{"n_layer": 11, "d_model": 512, "n_experts": 4, "experts_per_token": 1, "d_expert": 528, "d_shared_expert": 0, "activation": "geglu", "moe_layers": [0, 1, 2, 3, 4, 5, 6, 7, 8, 9, 10], "router_score": "softmax", "normalize_top_k": false, "routed_scale": 0.962, "balance_loss": 0.00467, "balance_bias": false, "init_std_router": 0.0157, "lr_router": 0.00252, "vocab_size": 32000, "norm": "rmsnorm", "norm_eps": 1e-05, "tie_embeddings": "early", "optimizer": "soap_variant", "lr": 0.0125, "grad_clip": 0.5, "batch_tokens": 131072, "seq_len": 768, "train_tokens": 538100000, "steps": 4106, "dataset": "wikipedia_en"}
Below are experts of layer 5 (counted from 0) of a mixture-of-experts language model. Rows are named router (the router's row for the expert), gate (a neuron's input weights, with its number), up (a neuron's input weights, with its number), down (a neuron's output weights, with its number) and show model dimensions 0-63. Each number is 128 + 32 x the weight over its row's rms, rounded and kept within 0 to 255. Numbers have three digits each.
Before each expert's rows: "comes after" lists some tokens at least twice as common just before its tokens as in all text. This comes from a sample of Wikipedia text that the model never trained on. Tokens count by the router's weight.

# expert 2
comes after: " |", " the", "-", ":", "|", " a"
router:142138121126165149116160044241155094116138162137148140128101069087142132150199122152106059110123111135127129130178120106124114138104120255133117174144151102114094174139140159148107090132143220
gate37:166129132126140133136162214089105134068174181188121126126099092111126117151110142143108139133120140147135170133144063139144119121157138139140081140141139120188139198131163116110123117138165120
up37:168099099174091134176190144144093082160072091054126116118131137146154080135144084115077123170135156193183135109093096116137127042058089118150116150123129089078188067088145086089131120121167151
down37:077109123115095161075124102080097077082102131155155084122155126098118162135146116175152155104120128129127103132143157149172073107063123163153161109084158102115113121123064117141133093139148145
gate38:141102164176122167135098153079113089140113103129138136108136092103121113149123156150110129084114127126074158127130106162129155107157125179105156150139147151155080143083128109169110083071149172
up38:104182091130122094118151112132118149121171112116130119156103182175175144119176126068161148154101148115196099119136122077209082126131114132205107151170147124140205117119109118121119158151118108
down38:147103201130125108131092110122156141133082078135105101130077102087198167120184117166176167130138020093139140112148112080134146126128107163114076145141143170154120131138077122156120148144094165
gate39:101178142135103139123122118138122163119125132123065095141142115113146116075085105112097113091191143109160099109130133077149115094149092172076103162090146188123143080190102157133150127083118108
up39:110148124124121148176130197126136153112102135133190119139130116096107102123104109129156143097143154075147144153155099119124120140137137092094125153099119121125154099137175213124111160127122133
down39:114100195139120030169222137181201137127158089069130125169131135120104176109156119127178107210156115100064114104132097164084084107200130119147130109137147135178145109058171147177162097140170136
gate40:080179089116123137120099124161124172125128109194073123058145102112089131044183087146119095127142157178147077134111112145097133158123087135130146131122126030131134058119114059113110132091082113
up40:170110140142131126213125090134141128149148061093164172191081111173196083180106104102144138121131140011146145112100140083150105117114141122157103128139133210129123214156130142168122135183191173
down40:129099134169152160112159094108118147098103124103120180103192122164089112107132129119060152064117184070131109090180116096143153096147183206159149195173157163146106127127150139086087103153162168
gate41:146118136140106180091163083153153113111117119167118162138098106060182142111122134142077135060133110100114180118107121079141102090108082135131185116065173098127161126134119102170124165156128166
up41:109161105153160163135110176087122171091123127096120086125061114152054099162136103090131128178109121150142129136059161150151151159119132107135109050131131152118152138115159109162152085086168077
down41:144121138079182116124128080112172090144151157099155119171143137162068133098101121150074145100090123169147139137114173159177113155098131147131118088139154139058156160155115106160148165102110139
gate42:092143151113099120107103140089079095171162159122144030155131198133099164096070129141089196121165123119134143107134131137169126125178122132124137147113088149132142129104123154081115162194103130
up42:151114145129142109098172103151152161131062095149134054137068120123156195165121048112128133146129142103088127125122149163126151104128157120141131169143152197113105098109130079141090092069123120
down42:203153211201134077145077201156093155161127064219170114135143116153154121130139142096192103127174140130105107172163159120122119099115189125160109112090152183134125121187173097126121103062173103
gate43:108089113161127112180117117160118117172122087139092174156143114195155094176095141118150112075131108099094074143084123096121089094093139159136086150098134104138105121077135171108129073150104114
up43:085105107132094160187125163115093078094149096173123118173048150079065092165159139108186133108103103176181072140166089148137135136082175096108079109138129136120163115103072163140163155107117131
down43:171127111182152115139136122109125094120087147104087102115146112149123156134160133144094153121114122165101073148088086137094148114122195102158140070090138160189183095130100130084160107094146112
gate44:117129147134052121076092143105106152112125110145145112144180072157214082071141165122104102145143111075162085108171151107153182107135146095092083094139122098165079100125170065163116101098086137
up44:062086108149086108109137149144153172120163099116078193128084138158091108064150127086117080173125127186173162125138116153134168161109169091064078099128125094109158103101098074111121114133145204
down44:111150180172155089091137146144084153196051140097081119130198078136098169099033209205159157155158142120120126184102186158104095114233113143143079139137111162113117057132078117111092179125097139
gate45:102147129133078140157090141084115133155115107164142064152186100159144149127069105157111134122112108060118174091156135134057117136135120099125180118142156162146176132126102140183154158114091128
up45:157136138117159155118156185156164112123104172093148172114141100093069096074126154145137102078138161136111127119162075149165155152132143121145103085128147114154073150115135111024117168120144130
down45:151097173162110142140169142119137150133145164139129126116141102121123159147123177110099111148182148099117093116106115145082123101159130115097160116153081110175062119163099100157125092188109133
gate46:082176114065161140076107076117159122140127095078175211167109160138133147155161124145146160136054086082128071130104137145121130108118157122122126154119035143132131116100124165112118106096069168
up46:135114104102091181151217195155136130108149138161080151146190157113114116118094132148104172128156193126128109176069104085130122144146133132164098122142203099127052186118165135141119129123093115
down46:133119111098105116133113181132121152063144186105151136105133152107090111052144148135102082155164179148147170132162142156161146155152116066134130196098128095149092080139141153133135109139126151
gate47:162155103146095142076118133100103118122126134136070163136098172142115169188146143152137109102144145151131124154099093215158123154144075177084173101139094142176097126134121136136116163099071124
up47:112131110156137140080104079117110153070131110151152105127099159097155118186143149118189118110185089165185186144150046127163147115114103200172154109093085071138084122115112107178140131116101105
down47:097155099073126131182132104154214079130089095086148070107174075106111146133149130145122084069105097098116181059179150107129145159073149129125134129083111093152131154127075139206125138149141113
gate48:077111133138095160234176136222116101162065114068073189134085119123205148108158063131141170115068084131156110102114110118177114150170152139155133132074146132151103076139147121137124116086123113
up48:149126140112180121048088135146132155101145156109153122189088079182148115139158169140150098139092139123147073132088143056131146124151068159136127126117115115089144135180085175088142170103092099
down48:159000148161134140097124159129141145149144126211188101061111129065103180107091182167174127150145112067173101127157091090111171145093108107120124123117123122145097095109138144130120152080110110
gate49:139146058157096093124099079108077175182132166165130105139146156156086089084170123068084167157091127116197181127093104113147110113082134116163129126121117177166178135090137168152140141091155046
up49:128150024181066131152133043098041132161125147168115101105138144140111102091170124035082169123091125084160148113072150119125136100117167134175144144076169147154226094087146130147119124111137062
down49:102132163143186137068102110150118118092146138140141134142099103116159150149106145147123118104161135147138090168112101109142177126125120147092114132138146107123120121104099118182143098113117111
gate50:139113088136134143097199120199126093110179085155151110102150112080121191135121142156129154080110157172111120136161107090170151102158138162103127137131175109132098138111130068106072152107136153
up50:099139068182124094098164130123145141177126167159084120168128199139145169163176156115114112116088110086170120164189137050167100144122124099106095179113083136048126153095149088063167103071139138
down50:123156070114144140122131116148117110130127131113148127157106165101108134122043135082127099104149074093143107141164122107104157065146128111049099160116160070083134148154138136109150145149088121
gate51:112091090134114144144133189119114144130135103151112076137133095070145150186116055142098150111115080126183128056061145089176076132142124104093099137045187171101145104105145107102059138111118097
up51:137162131135083112189112085133129135172099110187190119164106090127145156109141106130195076119117204163126094177125108152109166138118116111181125089121047165137178138113092176175163079105087094
down51:102148080129177105099093157125182130132092188173103113149146184196127197143123124052194196108117070127125083199082073153119164091101108135114161094138066123126078115114152121121161146143117114
gate52:109108154210078129086164150070089139086108133143093140126176065132161171080125152129118093176137102117076103081134094142158138043103145109122134089093161103101134088089159119199159178143125101
up52:112174084077170120150102142180107160172124090134137139096114205095103136211111082116129143099103161119216132145094124143151166171148143180136148199195080113134157187173109121115114113074146153
down52:134119212126125061119155092126138159086186156102122071153142156159044105040126112099119130163203126150171100034083097124066107157136083190119111181189101105146159135195121117074113076116123130
gate53:196124153101136111179184062133170109136099148127177083120122065073135175129075164122043132107125136071137135130114059123141121078119125125101151132211107087137156106125166131187191134038106091
up53:147141127131160093200197088125101121071093093121167095163174085187137182141133180061080080138163161137066102145095036125192178086147137183149133155120105088187116158131135117117147088095133133
down53:169175152157122223155121130133138140147120145114101160132163160123106086111115130147123140105156128149165094121103114135141168074140046137068060099120159124063088154188151097139148118154067180
gate54:110127147091142148145166118114155127129093136162146123153170144123123133172115195118119138099105115190156095118109105147127076137090098179149140107121172089130156113134133134152138119099132125
up54:122109123070108176098124107156083126117091074095167123114131143173116171153095163116150139077129125140127133163109121089114161075144124148100138105172198100129109088203110170153167056075069108
down54:167113126132133093111103134108164123131179094074094168071122126184120179141129151102123125146127163098097144150200122083147093144124128129176168101116097096123116087121132150112121098052111112
gate55:108092086057117131204153175134097061150136080163140091159109125125190165135144102130167110133105147158137132162116143112137087122131097113192113147113091044149189186093135163155115115134110191
up55:111108148188130128108132091128150056151146150117166174088103113157191186112036078103133105158127160088220135199152155181122097129123094131226067174131150142148148153126153084136155119186117218
down55:144135108150101163170131127124122085119148122063164135119166082195114138159099123127083114125141129103120069178168169102117111135163116125155127166148178108091163199144118150127178160138125193
gate56:169140134163139127115230133100132157150125165134189114125113156100172156149150119051141149114108138131155103161132071144090122166158136128075076138094110197151137118135133158079121119233102151
up56:157081156148079116158099139128099150069147063108141081099157112156105174161118219085163099151134147108093112141108168109117077091067112104153168101100166037085153165138102106106130129099142102
down56:053151085225105240162142116135189187118143116145116122108141122147097097111126123058162139111152112138056117099150127090099194149105094122173114108162185166128143150070106124139156141102159138
gate57:091127147144119130101192159150142200140127144113123123126212093084119098122088128190121178140162188110098153051108088039104159152119135100088122159126142108108127122090109107141172092108122154
up57:108109076153104136081173180165129164096140088145105115094169130145127155126134179111125199073178148147107163119161185161149185124110153129096155111110120102150074125147064121173150174089070112
down57:124182174215098129204130137068116090053103066145126129141155145118156186104080142179087130190145104109068094147224151074109129176154103145105154088153146083121081140154123140137145136117108133
gate58:091155132137135070050107074186128149125094114053136151159095132115097176115127094159140086105142108131068124097141151151125143119145081134190193173153067143076150175174132096140133136067153186
up58:097161092162138122094136137168075094157133145128149131130092134139109168063160085164093131135121103113101115070146142129148166104182110119190190110183056204102160173155149113134139113085129161
down58:085197095148096177100172111157116097146092152166125108111160103114133110153142116054086137105111124121080115099198160108130099136121154150172109152051087170145080157148148103114149153063159175
gate59:091087154117114138113101117089113120117128141186157147141156105158132168169093117097152082184142120134117122125151196090153118160117109117109200140132091091124119149169145092095149126108089138
up59:119093165083117155144111134106098080134131103193151125138128149150168200141114144100174070113118133116115084153143160146096117149100123099153172167112049143091086089159059086112141093129149117
down59:129137096124135122145144129143175114128202131120109145184128119114108088125172109069120127147130058146156137121149109164085166141088098071134180207114103143074117107156120170084061094063141160
gate60:117098196131182115092052084064144117069142149086101132166125119093177119136107146104111112128075176124077134114140117109141109123140151133145080194102158152147075124167095134077128178134107205
up60:133162087125137129186151096083145123168130157149149105104179129090157163133162121120123151100101154161077146094178130125165089146153119163140064149188150098137090131163088148126135137171075130
down60:128094121057106124133124123112112098162089137081147135164093157140118137179064099118119153148096101160150114113159149040169137125143121133164084122114124062104150152142154144109130120183171105
gate61:154138134144139166104108159092122144103096136165115082129207177115146173094164101159064144125129142174079041156128205134136149110102109100155150103118059119164110102146100125127068073054088136
up61:084125185094083065119099111155141165144182169117074162126105133132083149137137103105117133156128167174092145118161070094169138207190151142149079099087119155131102131118152102114147129201158112
down61:082129151168153163122092157125149162189152171151180138097139112083145079144083160093138128080134217139089153132109138141119084130158097093117123102106171112150108128132141202169114106151098162
gate62:135173150126152164141125101154106074163100171160170135112094169141147089139151165141093100172144156196139103129157139127220154113158113115180154125124141133147101076099137136156129121139159150
up62:137091140149147151174143138109150130121146080114110104182173044130152204108137101108126151137157154071150095152106105107076067125155096094079096159102170160132146151144132114142140164102150111
down62:119065113117129154148114108111120079165112106108066121131119151119158121154117114120188116121131126070139124096154015075082170111144149091128123091123091081076105127150132076153158060137108096
gate63:109071182112087085085148115119137123091153077071135123115160176124145193199106113126097139146122098133112097173131094031164113156119100138169163120133047120111128134163089102098144130158145093
up63:130197111093166153230112095112104166177147189167070182098161072164149017086076057105150128105115189120111137112147137171120142121109130159060118156148133108151123151115144130164127138122122158
down63:109085122088133110142078114158040126163114109070174099153099112105131149099133122069087134146111156170114109118087121184146081174128213126143104178121095064164139103096138103205116168136120086
gate64:079177090145132105131166093119106114078174116170140135179051160069160154150140111134126079123112073115140092127145121152134137093135163164139083180084104134117160100164113173085140163143109134
up64:146095148128136147157099156108108131095125106085136185077115137163099146117079108118127080135090125134116121076115161110125153155065052104142130141130126137100137137176101099127028129147155142
down64:129147194128101150136123104148105126103103136125070091091156145138145095136121141095088121134155144149179101081119045061118167185140104133136125120149114154136140142147180129123078089100158130
gate65:159124131121123118144104137137098150103148110164136158113151158131151131163144105120095175108137156083152158151129120125114116133126105090085129189168145139133060144115023167169077161076102101
up65:157171097074128164141150118115151105148154141113177166109140131127107169166122197119105094168097082126180132109125172112124133129108132090159135086061178135126160138146094134151088164060171117
down65:079141183140089106086182193125169105133121157118112088121133129085091138089134143131138165111103133130037118090099173151147154154107102144140107088100103086147153136090146123113143104108114117
gate66:154121135079120147083075154123129113107075145111147154176111037134197103139111115208170111154086152152147163145125144112190109136109143151178058151121079106135104141105110154119124086073105084
up66:172071063119128200157114121139193141119072176126102133032119129124101089137102144151117162132121103225086111093142170149088105122131127083164130100109117053125160136113098108131073153095140135
down66:105095119145113087127129130119074144177099118071126150118123161150085178147158145132158142118144182108119096164138114126136149126169129116131102131097132104114089133104155109113096113066067131
gate67:138126106126152184141175106156150125139145145127153173119162137094141102115108090162151109110116169126125089145174102050201119075075103139100144143127142124118185102083126205116115099130123170
up67:105121119101146125145166125099171127136098161136128123105108140149144178143082152161091156129110083159114079044116155041193089114141133116131088157171116201116130097146116153115147098128097102
down67:106159136154149143134103163131129122156064126159079108093091145129070132130122135102099110111182127129158083086157176107111107140097165164148145107126120105152136113131119147136085134067114149
gate68:079182115162084122117099117144123091107102133124099074142106114133165136161148081197120095084175104169138177130098096152100153158090130137149113091122116124135099140126144069149098134073093097
up68:130095151150150217129166129127124099131126094097108159083167091097126157126153159103182116171098099115134149129133090100145140083097145127109115112068131140119127094150108129099173199187136176
down68:124101055198157099125094123066152146124132179154098133118144115152129117138141177100139159117093153155161108083116153177137110148183086127144198132079115154095123111103126175082130131176160118
gate69:121155100168125109166149124121120136144176134134090125113117139132118151118115174149124109103170137100134099151094104084078154119160157146179109103148073183106147112132077126148098087200097199
up69:101145103168107099198179066130094086147197208177097139129130143134099191145097159064179165144159143100168093151063123065102173127162132154124076138102119201115171087145112156156124065193120225
down69:147155136128130199070117142128133098217137157123125142153092121157158146117141171145119131142112133149102088092125096149131137133140128112145092186117098141100107103141176109140179025165174141
gate70:152139157155088083168142136075083195111128106099071149103125148129113127130120104094127105087112088165206102104144115100173143116130078132106130097172143194145085122170120073135090140051120191
up70:135099120148136088081148103059129176104156160109114150080106174146095097145123094073147120089096084124184139143103081083157161127138092171131067131134120108125114198138162109137075102036140151
down70:174125115099179148140074124193124141123141136100149141161104146140106153165122106124142089172106165115145142107153140122125145155131123120223081187109120146113121034082138126146137144156096139
gate71:133120175167145098157148142131137106150128131190125156137102158140201071083109162149090168111134195137135083097114094100146121176138156165126139146110119048152130103121081085168149133181155137
up71:120114096218155156087127165101152098119144146111091103092115105097064063130113141128176114094128137078113156050153068146061083079136126152103127143097161162119118118093152070104144142166108121
down71:097098150151125155151138114142138102087136158117136110153151144064133143116087133126128089106156130127099117119085104103078102125086126121080096106148143212133154152121119131153117128171137091
gate72:072127053163182108103151074090114161101118095152139078117090143112100065108134091140087182145167124155121138183136100156117122090109083143116192141149179138108131097136115095121182134163144124
up72:191093176098154140160102151180109060176154157176085167155183165191162118200155178174146176143108115122164140194076142129140188159122146174205136126170110141133188099122052094112180139111162134
down72:057109157152092112112140110146136150146111154124108098134110144097118130078105035135121121117160086126131106073065108210089114133135133116136167166119156136157152101072090166111166148078143130
gate73:094086169154086163158186114148112157117124129113083133138168098183187160120127132147144194180123107132124161119095173129180089089083116133106122104120075107132083175146112093088043191106160094
up73:120160106131117101133124141105165135135116128133162135165062166090087104111149118139111086132109117138094084173101139085033144141172162160138140142173162191095116103133126150155149068117182154
down73:134130141199121124197070141139167133138125204076146150107074161124119128091195109091147145104129137174143100166175141154085107092152111139113108067124165150086178128153119057149147127164157156
gate74:172101096128127111117139101113146131093108104106077081162127154160161167149093131185128097121126077123108092129063193143024101184136118141069161159098104109123161160049116106107168108125110149
up74:077108175118182180115149154135149174165112151140156142084121078104088120099175195110093104117130144168114151146185104130132136057095105088183107129130114151169066106144140133116119115144129112
down74:136186118118145146094160102103089116138121102165116200153102179136120155101172096146113130116151160103172171150158135117147112083048141112103128157175192106132091051176135162155091104136148144
gate75:157096142142172169141138105104157189147124093093100145142145128083163150157165181116117149097139104114117143085136103119108221151096117084146133155078151100187070123121107102109089128172152130
up75:090145140052070106105126162137098088155113134129171111121122134135139129135121079122140042155123154145111106098156116157144090133128072149113136164144156115113136142150162131106146156112132172
down75:147149105153116153135172067174164151153158096113128146145137103166127131134062087112103101125148151139174152093131112144146114133162112101144128154161153158104048189177177166137142161151103112
gate76:096132100108086128142170104087116097153142083151197064127114168123157124114079146088095148126158081061089104096137110098116118081195114101156147101161136120104139117128118159046100098218099182
up76:207126118184138141144109068184143158173164133148068150150168106094163143131167071184158145204080179253141167164084127097127118106181165167088133170072140141135171091154199071087152150088130103
down76:131148158110087122162183143094062109164152159173121034063109147096143111120083185086154200152157150059120129110106151136131095088144074192138106178156135161139214168191140100141174100119079154
gate77:129153102171094137138115135152082166114093094138128048120165126088080120160108148132143073139118124122146124111157110174104163075180149080161168163151172134113120159127159198147095108063146111
up77:131182061204083136176081101149115160105101129122114097098156192099123170205091170125089056031144158124138094093132125138101137081141125064180134096163152135128090133083207158133124108088116125
down77:200103165081114128139162083149144102126207094092133101128118105146072165136164070165167127198135184153148081132125169128094162160149104084093141140098122135120136174129209074103138114104156109
gate78:208091173158103135158163155109167157138145108165110115159087118130143160130143122135157091181096170080132130149105137130130200135111111146083162141152098127129094171142092165102100146127165186
up78:106158176229102112169152137170105157114165141124127147185134113102121150119106179123116162180119111089153146111144186145110156105053158072125103151125140120168111182143132169078095122162125135
down78:107161130126110146105156128094124120135179166152116124150106105147099116157144184131064092089124107130180119069135148137118180140087214099134110096066164096154172104125119106133129113130165141
gate79:142160209112097109084149119103107085029173070052093106129102138112125139112116184137176114123100164085096111118192142143059180099092153149101157169123175108164133162118133184125101068137120106
up79:201177113105148130138110127120121193131199144178157120071145112072072135156085175106125181116147051156124110094096116157189066183114127126188106141177145125153142109132166123116059144138148134
down79:134074134160142104093190140141125198061138121104096096114122140175134103059132156154115097147129090147098090032118133180177164082035128102129175107095114122141097115161088118144158085127155139
gate80:109148073174155109145161148125070167100137074133077123103133112108094078093132097122127146131175159106076112087114088156126115119176145144169126087167125132159121139170177132144122184103065190
up80:114121137140165102130217140131137174132108094115144131136131098184078144091111132155115100109085151132123141100079096090125120199105098156158106140104098148105128122208117159128145094149122149
down80:089144117115117150088134082167155151150200075151112156100149190116144165102139095164076153153080193124089106187117115096120117086099109153187091149160177100089107121125134114073121176144150150
gate81:115137171151097192120087071157200072162104134097147157128130106140147118068092067121105194105156144102140113145168132095127109153105153116103085186087140122125107117134125153183146141126148122
up81:115107100108133091120121084141132162191084121127144131106148087176142131165079081144147121111163069090131128104098119145216128132098098126190123166085131074165085150165106148184141124126049171
down81:140084087106121129164104123142163149181130141133109125097077126075121104143121175127167169136077107147124122139109140114144142079176089155105142122091061119182114089120133166141188099125095177
gate82:162127160124119168128132061093115172131191118140122088119151085129073159121171085160162154102124150138165075140091104120089119113160103109178108116132142201117162077122159095146103112087145121
up82:171148134148146130156081173084150124041114100078093140130087146115101084112146147153126154125144154123095148114127189129145114123087148150169119131130161110166173164139185072160154106089164152
down82:158134142115117146177137120107135099104106098129136092110113111119103167161124059053109134142102119160123139165177139109083105134088146112147068130148122124133157152096191155112171151149090159
gate83:146090120175148128107178169104130112143166053155114130118069109170157103178109133083088143107089132137149141192102109124136176148079168138124157134147084166144156133149130101108095133125125139
up83:115119180138129126102099115179089092130125180100112142149111115126131111103128119090116076135142100160169105144133122152110102098191181134148094164073122115109181135106084145124127161102119124
down83:183186126083158123130103176133103125153121153157100078106142129142132103116172151161155134097117089110118102061214134126197116175159155162187082131118159134120098098140144131043092134104142115
gate84:136171128145136120107140109166108164072134114151066140153092130161103110099192138118136142111086124154179105088158147150124135144115108086108173130150136206168133113202109126104164150116115121
up84:111174141145181152147111109126149115129193083173099160085172123049114139208122124162101153129185045093090157144158111119130076178128126155140157148106109132137064163090079125175116137069194083
down84:109103122180161199093141125090175157091177139069109160155160141191103186100068104097129100143149142085118183143141158154131175148129148130138092144068093108133102122157085167089122119146170106
gate85:111161139154150140113128108114123134126067078151119118130170126113167089188124132177080121136150149201129136118189179126167114112177136190148190125150164144077136119167126190102123207161110124
up85:107200206132071088043113105128081136155109187145160074174143151131156135164132123105093106158127128137192169107127191153138162150149174130138062118140108212107147110107075091088146109130112040
down85:113189114127152138104128083130180143136095123162138083132128145159137168137150133113157107094098110138125147145126165157136156152170171090171147159110116145209134115150085126089112082089171132
gate86:106112134151122162114174129114087113073182125113125162168045145182128154192108115127151162167119062135128126136148134116135140164081142121135226138079126142127122116146150120162105039116121107
up86:104129140125140105106118137114117110138153138055134112150131169126134155096153104150099120106116189085136133129158178088117131127169139137145177177090082100127151116119167141164126087122078193
down86:149117109125130176164151152140151151128144136089075140085124105156124096091106188090142161116113094167129108165153186154103080094069127123180079154078122087129074136164187136162149139134065083
gate87:065112115144082105170132159145161079120101140122089147118108178199114131210159109075154087093168137086120158095110104113145139155172103108107122159089151119060128098129146105132113085111176151
up87:109128156102153152099123149134165148180077167078100135102120161210064138202123170085133078101110092071184128126140050073174170113116086110137124162106147120093164145112169185164226089129083195
down87:130103139139112097111126185133179076074093088117129116196089143094093166097176134154143108156168104155145156094078169112138128091179118080104126171094144123069126137202093156136083131141084094
gate88:061111171094128099085170064159117152140074132093172111186146139099197126124153087065136095127122112135181166109163073127157152128158154095141172078096138110188132080087141109092137178168113110
up88:168131100096160154143177100169179095084099149109115178160097117121106107154162086122161144124146101131111160099181172132159168115086142197108118157154115118139054095136103181140065092139124139
down88:053145159184103131138150154101078118163158103101158112080114158068149138203107127213136125110133089116116133140111126154081131202164117167129119119113131135149126163110054101081129133144141128
gate89:117151105119065194108110152155143130104146120156165128134134177099182173147066120166122171108143162123112090109118117129134118091133104132165192127156138128131122127112184137120091211141069136
up89:133152106113151156122140117131104152158122146166124171145080139137096151151138121139106148074095207137121161083088086115085124075085108077189132105155074115123215128112108168091086178160127155
down89:117101079154146165138111084133157135100130135138112108131109169088106178112158112183111130147140164096118146167111080143101163114181176154155159180117133147141128124125069190130084121109182090
gate90:183109118132099105094129103092118121146058109110152204162132149156091149116116140134110134136155105059121191108107178120192135167132135134133162125212082143101121103078090122151097150097110111
up90:124095095112161163149107140126115092149110148107193196081157122140110147106110166158103100110110201125115172157175161086145112096145154087112081188168083125158110139147125110131203158066181138
down90:157152083197065086080151116117117154092096075175114133120133119113134214079144025164108149152156129118157136200113145161146109147124110146143167186104075072127129104131118139149173158060134101
gate91:146110133178094128114149140135070114114128147141126141143110137167154107114139133107154117076086092074131148043065128134138110146094138123151137099142145084118127161200123118140089111153146175
up91:146117127165185139097150123116092143090096135103097101106138187126114163145120075126123127100125130153118126188165114125105055112098147131103124170191152117132114124137152126064097154133137156
down91:111158154177144101182138098190145166139094163088091120126115106196077161083132160094167048152136050113122187128090079113136104154079176117140143148076152132146164147149053147148064176058155119
gate92:103161122087152073119161133082115091164076159100089151144148114162116165167132100146039164146092059134137104159131148133158167182166155103117180171158129137139097141119165089130117127063061100
up92:085087138114175070096091115142108066096089093138109129113120108152162093111142132206131144164126119109117164132119174171144088092154125121113155100144082140078110102137105132132127144144210144
down92:094156161081142166142122112055107123128082147136111114133170081098145091075112066136128156138162119173107130107150102148136165146148088096161175156104094140080157081106209140120069176149111093
gate93:117146211168074183144141084127060113075145148153107149151138187137146151128184168074101119118119144152128153155078126124099140098103170088096187151145125104106129163144151105231194139110140165
up93:076096141123145153102123150128072163077126084129108148134130120137128117121130176102075120174179118180086095110131198173070148151115148055137134140117157081107166169153072088189192165147113128
down93:160085104168069142149128131170168134060195111105111116162117156162134134129095138120125107068105106098147130089137179158118142137068142153121173116146094099133124199156104103104181093108210138
gate94:143168122160128092142086090142136114064135116113161149113106098123112129086146127094131124213183155070074102176059158087071098104155102081087118159132179142147122142107153110169109086111114123
up94:169088136109062140134088168195099178185125090087141169160157150158142131184097080136160113097131134192124130070181132158163162136163072109126090113130079100157120120146124164120105155197145098
down94:127122134122160132087128152110051153148157183102125174103115173124145125064141201147174087111122112147132145173153085108097188187070070156116148160113109134108209125146157128076130127111145140
gate95:108162116205117096147092149155113168090110157096040175108153129129127094122142125148091114118104114149102149171122153115134129156111105057110093093094145106128092174117120109131186131084100102
up95:113170104134158113138135194168159100135164160156096089138169107136073088123080102138118102093081158150154105134139191138120064079143052156055080097164098176123123153094112158123160130104183098
down95:173108177108206180143099074075103129103175141140119163161112106096153111150089174090109100095137139076142072159125140104161170157161072082183176107135220156181148155089135104154133134131091126
gate96:169108128099118125139094105085097108142166118134130136140088083091157083081120032086131120175096146200092086205196150172036093158139118118129200103175124099103094156127095080145150111145136108
up96:120141168173117142166072117091156102157135195109138112170068132090122174124047140111192145094107147125140237096117173074129108109134162155180119103160102135120120163121126113117129145121108125
down96:098146107129118146115110151137076119115124125091125098094160045156134111103148098117071063116201139084187162107110106124146169107085121100092119141164134115125159134075101155092135087181167117
gate97:154132214097157143139137133122103096072152111171150154137153151151118168106115155136111158131172146147079167122113174147154087189122106161168138102100155152107105110087099156146110094110076130
up97:118084124123138108124135137151162147120094130189102114148154092140060150164109161143073142126129156109172123163111154097133113123175121096116122135066180122172122139130224138141114075077117131
down97:103119155118111120149147131091120154086135137118099132167097150085163096153077116087111113174131096132129208140081123138075197119116115083153122155076138104152110112094134123143140119151130131
gate98:051175166133184066147155091132131135141147111131110165127096120111169147134074131145082175155111118131107152106095090163120159168074130141134174148141069160160128141160068129130103134100136100
up98:089138141151140101170126149114113152103109183130123093117120118165099105091115106136115114155144129108145120165163121119128117091104112086100150187136087118164101097085158051130178136082157136
down98:116108099149114102180150143106113124140081147113137116107102135111106109163073094144114163072154065070150101112107151099139055116126166122081132131132147171149171117152210063127100100071091165
gate99:110064180162131066195107140145125119091112173062115158083125129154123076115152150098148120152097112125157168094166152114108197136095142075158120100129090061122085186092090160085123107147152157
up99:201205173064168132119124111123099125114112147149133132127120155125177179105136169146124057113111105146098097166187101109162085121128084111113134194177195130178171089105097079151159119099142126
down99:048086107137105078152122106102150109101126086132100174132114136151118131098097130103129157181128147102118163188110091133134146076160115121133101114036119094095107102108111133127070136107083148
gate100:120120144080140103095082172131080159085119171108136118054102092148146120075187111105148135156066069142100161154124175112167093132100186104132124081115145134112101162156102115152130112144161136
up100:091200113067124106153162070146171151150101097126104099177170115093122161134141120163139126142202148150149151112211073156102137130101159112122081169097096237127111117142125084159087080173118133
down100:129057127101198128092159090162150133097091157135168137103161168091134168074189113086146105051112106124144144156137204094140118126126089044117120146119135149075115114133084134146109071095213101
gate101:095073104115099154143095110118117057136106141078101174157148138206137086111113179131133129061130091146134065129126106170179112145099142050161124126123128096187122141131117094143135146119135185
up101:129094101144111134170161165118145091087124171101117123109161126171117166134070198107129147097153112172127201104154118128170100128095085088141075145110159066113158145131142169159152125071135153
down101:143136156097124123136102110105087098143107081159147163100144123101104105142077091091140169201094167137127168145155114115108133095097105139139095055095090146164081111115119149142134104104107123
gate102:144116106136148162096152105114147130121110178129102139127152178202091152118141137076091146159188195162120081122170082120136109145100117094132115088134142146141161142149139114108189146231186106
up102:136089048122102117157113138162173149152139104108093124098139068081137135194126068109098142169141154124122181128048170176138099126101080104164121183094157132152087125111099149117107157104152144
down102:158111118137067098185133093156102146107142136139081152135155108147072106111149083167144138129085161126168092117168148137150092122152101092151149171088150135169145152119106148093121099104138110
gate103:123124176123116110152114130163085067128111084081139146110140110121127145108125115103143100076120116134108152136079098135114118172135105148128177109139067097154153118143114161144103183098194137
up103:116101111146121131061134196143081145145041055206089131132125121092137116136123137059075090164133156112079131155145051173097166129167114131118109148134127062104134132100051078130123166132143125
down103:165110119083156110114149163149134124142108118217094141085150076161159151109123089134109115111086050133116149118152156106129166093201124167120111147115197133132182112163030111158073107073167067